Experts of a small language model: 5953 steps.
Below are experts of layer 7 (counted from 0) of a mixture-of-experts language model. Rows are named router (the router's row for the expert) and show model dimensions 0-255. Each number is 500 + 50 x the weight over its row's rms, rounded and kept within 0 to 999. Numbers have three digits each.
After each expert's rows: a language model's description of what the expert responds to. This comes from a sample of Wikipedia text that the model never trained on.

# expert 6
router:590488519527453547526545441554563514467499494448501497482395527519540473534430491541458515478516462502473472580473455406413437508469495616571560499530494511491432524497464556477457456540541495553455544481354615462535439519430469402547528457552445486540483428541530511462534484428458570427489520525552424539479466572454515540527533542552478461563586511477517549531545530476550467438492442520452521519443589445537517484642437510577402438574530478545405548442464466470530465551428575616521432480484473521487520532530492578524591442468471523504468524430459612537567421391547552531474496501427488523512614573552550521438474428447407602485462506453470437547429478443479505484507519562529523509570482497450469446551530485528481518466443460504423479534560502470505435443598566
Description: Opening pieces of given names in cast lists, tables and rosters, such as Jo, An, Ar, C(y)nthia, Al(exandre).

# expert 1
router:506518568496514512606490563448497489500467504547526515543565501513617569476427485530636526578497493466543511526528520494449524531533491615563567428587439536501466519571410382533541510497494519458487441450509458517497485396528489586504501476548395427475542578473492505529501507513493447468522502461440498415476451504449555522469463470491528531487450524595524590521451423474426570548424562424486473458528454491489397431458505496471499357477509547438515452536444461541530559506510462461388556534476539544508462448469550479474492479457498436495425503527451497483490502520511462541453490466591471522495561519464436510648446455497421511544448504538548520523365433594555496440544495591417498636544449550543518506435566526492559470585552564508549599428544536530496458519426455
Description: Word-initial or early pieces like Ra, Ro, Bra, Bro, ri, ra in names and words, such as Braves, rifle, radios, Shamrock.

# expert 43
router:603515521509519542486507527488448463406530504472421550509479427585527456540467449491481439484496531491465458501548491592409498505507542587473502489473505506481408423454505533541590478551522507525492459612399511482481409569527479481523557526513437434510411510503452470464520393542350536409413493401484505481533436511498586461571515524535464485550480601484489525519560559474507535441547457492532449530510543538536506507571575503546483545461550531559503502522321478450600518464551557515448523497543442556459491514565506427466468390446411516444445432512493471574514568531609514537513507432487453549470547505591609447530465499526517479455415542505511518478373454515475409486481483417504424526500396461519625467434542471470518523511547505575460469549506471497502551421473536
Description: The article the/The, and possessives its, his, their, usually after of, for, was or a sentence start.

# expert 2
router:432582478546450445433496470465544514532543520555534536499476516552540471573522477504462349552542440522493478477554607522497542501574528598522573442505468577462541520416466428479589426474525482529503512488490495555443601401500390456532485487416502535549481519470461476503571579533511381500542512498458567503511529504452496509580540401515513429502516464508433469572438434467519538567474435454421554469450515493467390562525466498481489509420523479469566433506551508536512444487453548556412479496532462534409410495502551513528531641531508624478560405500545554410454526512456462584517491557448507562408494478493523547512459444484542538569457516478575560429552363517485446553536443486460564516495443423528504481502461458511580539514518527509461532463533536506596596458566569
Description: Word starts like win, run, Ru, lead, late, open, close, end, often in tennis or team results tables (Win, Runner, winter).

# expert 54
router:464520505539511545525451571522538528475477410410556476572502512529473533505549503510485440566473448545522482483399492571511451491487491479541481445504447470519447574531545383502481499460567496452411478489591455416555587472539474549527385497497434526455479508523511422459370569479516430449504511523570525434467458497483497587532571540496490427449493437530466481406562546509502575435413481599418500491522524556395505522490482588520544498494542557455477516550511572490465472501484543460458448567479397451510390456461460586398544521550442515537374523465454499396515553604528532582422494417594516541538501441611529491527535424556459512487444458532494583511499581580558457568537593559472449474474576491462473489475476516519509434540474497565467413540425487531526525536560537
Description: Spaces and pieces in album personnel credits and music articles, such as lead vocals, backing vocals, acoustic guitar.

# expert 15
router:514444591573488480500433494428446518504558533474438479480436458411505396542485468427507586488442466530575468467440535499518477609531563416479468474496506491492496453481414533579455402521465548506566510415506491492495534512475554432491487504534379387521409474547459476425540493514534444512497537506468551508594474500471433506454522545521517520484518455459444477551492533429523417446516547492461497530445551513542587456565476607519552427552502552571474522506452445482462508391427462524542536519405568526483480579482509555477511443425502531574548494496489515462483430565497410536609490498397429444643612542573502427519506595510589493524570606574440551476528440525450472499568484546453492555436545503442509502506481562509470424499535413477549600562519461563522493521534560
Description: Word-initial pieces of French, Italian, Spanish or Catalan names and words, such as Qu in Québec, Val, Gu, Mont.

# expert 12
router:455479487583519525424552456533514484443451560630444603557446551459574507505562454432536428449558468470558462460556525491510569526550527510588405528509442481482492540456506570577478366499432466487446407535531556595490497459556560521465507534546519495543487592449547519598474464579437459522514451522436467504520478492519391455507397509521534434500528411471497476507490421534543418389573490496492407493396481485514572534549511512574553554597411540539428445447479550490515535479464514415531429456471500554518549594491483485548472507511482565561488493514560470452497454535539522331458476498486530554498533511570544502518457466537517471383541508460569457541530465526419505537540410458391537490565529526519435589478492505481496448502542412551508470510573504518537504526489586
Description: Inner word pieces ending in t or ct, such as f-ut-ure, arch-ite-cture, proj-ect, coll-ect, defe-at.

# expert 35
router:425532471499451524407500584433555514460519513503534465478436482415549565530493473485543453472455562540486406476525494429463542488504457542555557479579529475496508568522491562473479499490500498540501439488503494572549574590515533564491498405545377515413573481525558494480410584472625463464467491515532463500445444467448527540398507529479479562499510447495556403435484469501435492470480550567588505494547590545580491578492514557516487537528538582552507513530479424466407543546490449397475475470574449627397504543498543483431559556466506580532502482451643547436538519523496576458413492495469522424520542499474546451489503502404458439510476484607555531482402539486479572492477478437485599465440519460425419462506525505543467447515522513519470439565576498430629416499515567
Description: First letters or pieces of study subjects after School of or degree in, such as D-rama, D-entistry, in business, soci-al.

# expert 50
router:511503460415439487422534524496538389454597567580560529385511441511424465532537521497486508505455587539456527565553495432470464540444553453416534517511535420508523484518471532499592444460494497533558476458587486552608518525585510424510450465504530549489506547396426579539471560434547458612512450478505535491522464508472418500449485438427403453424571427527491472612452466467461578509472530521538499437604503465496504534569602489425523522525571581421501477471513469444536494479485433535481500517602469444478520513604495456612478544514553556479428485543452447475484432479482542493509501482347455510501506451490475537507520464477531481608488429531571425475492447510529425510539519585597498464593472454539505489521443550551569587441532510502425532491462485570445515564476538
Description: First pieces of common words starting with su, po, cl, mi, app (su-re, mi-stake, po-ssible, app-lied, op-inion).

# expert 4
router:438510524528441425461493512607604538535514521516564507530528542471567513471541504553487503517626499410513470577478499553480485543462514440506540532449489468489506512536613448556525537416476495507500579438532531541446524551413503533592435464464581543516531562503562421468483526538567442574400549411568489572477492493543402456462429491405512580443476515514540552499466377475501463526504390451487406432431445409506482452567473488522532498557482525530451539499503525429544470571543526522414604499499504529476460426487430518492456571424430605495528454532441460405477485531447473491501512575541460375494460483520488510431566470426531500477585456427505516532475475458445485525574544452524449527543542473447536599457534530606493511452603508572484537513509501569516513561492369
Description: Word pieces inside longer words, especially ent starting entity, entire, entrance, plus fragments of names and stray UTF-8 bytes.

# expert 30
router:526485549508508554564376468433437555484537409562451571486487485450476418487518535489583423516531408461490441518541642457495531599537424499512581515482439517548541443603438573433470487477491477515499522530535504538502441532539496455470526532443533482447494500567461498414518546578476498516547498524396418548521520523527387520601529520542534426538593488491366572491489428526481440513439475551397538497506585470403514475440511490560478580454531503438549443554594512439528480409603494579455545496525446435559592509475511570496440464461518477509558527417588457513455526460540471571562507487484476471514444528493456499460463518423540532593533516431464439453506567536506458563479568572470478461562400527495482466577484453471531463481528472466447416415531491429515496559553489
Description: Past-tense and passive verbs and -ed endings before by, in, to, such as followed, confirmed, released, built.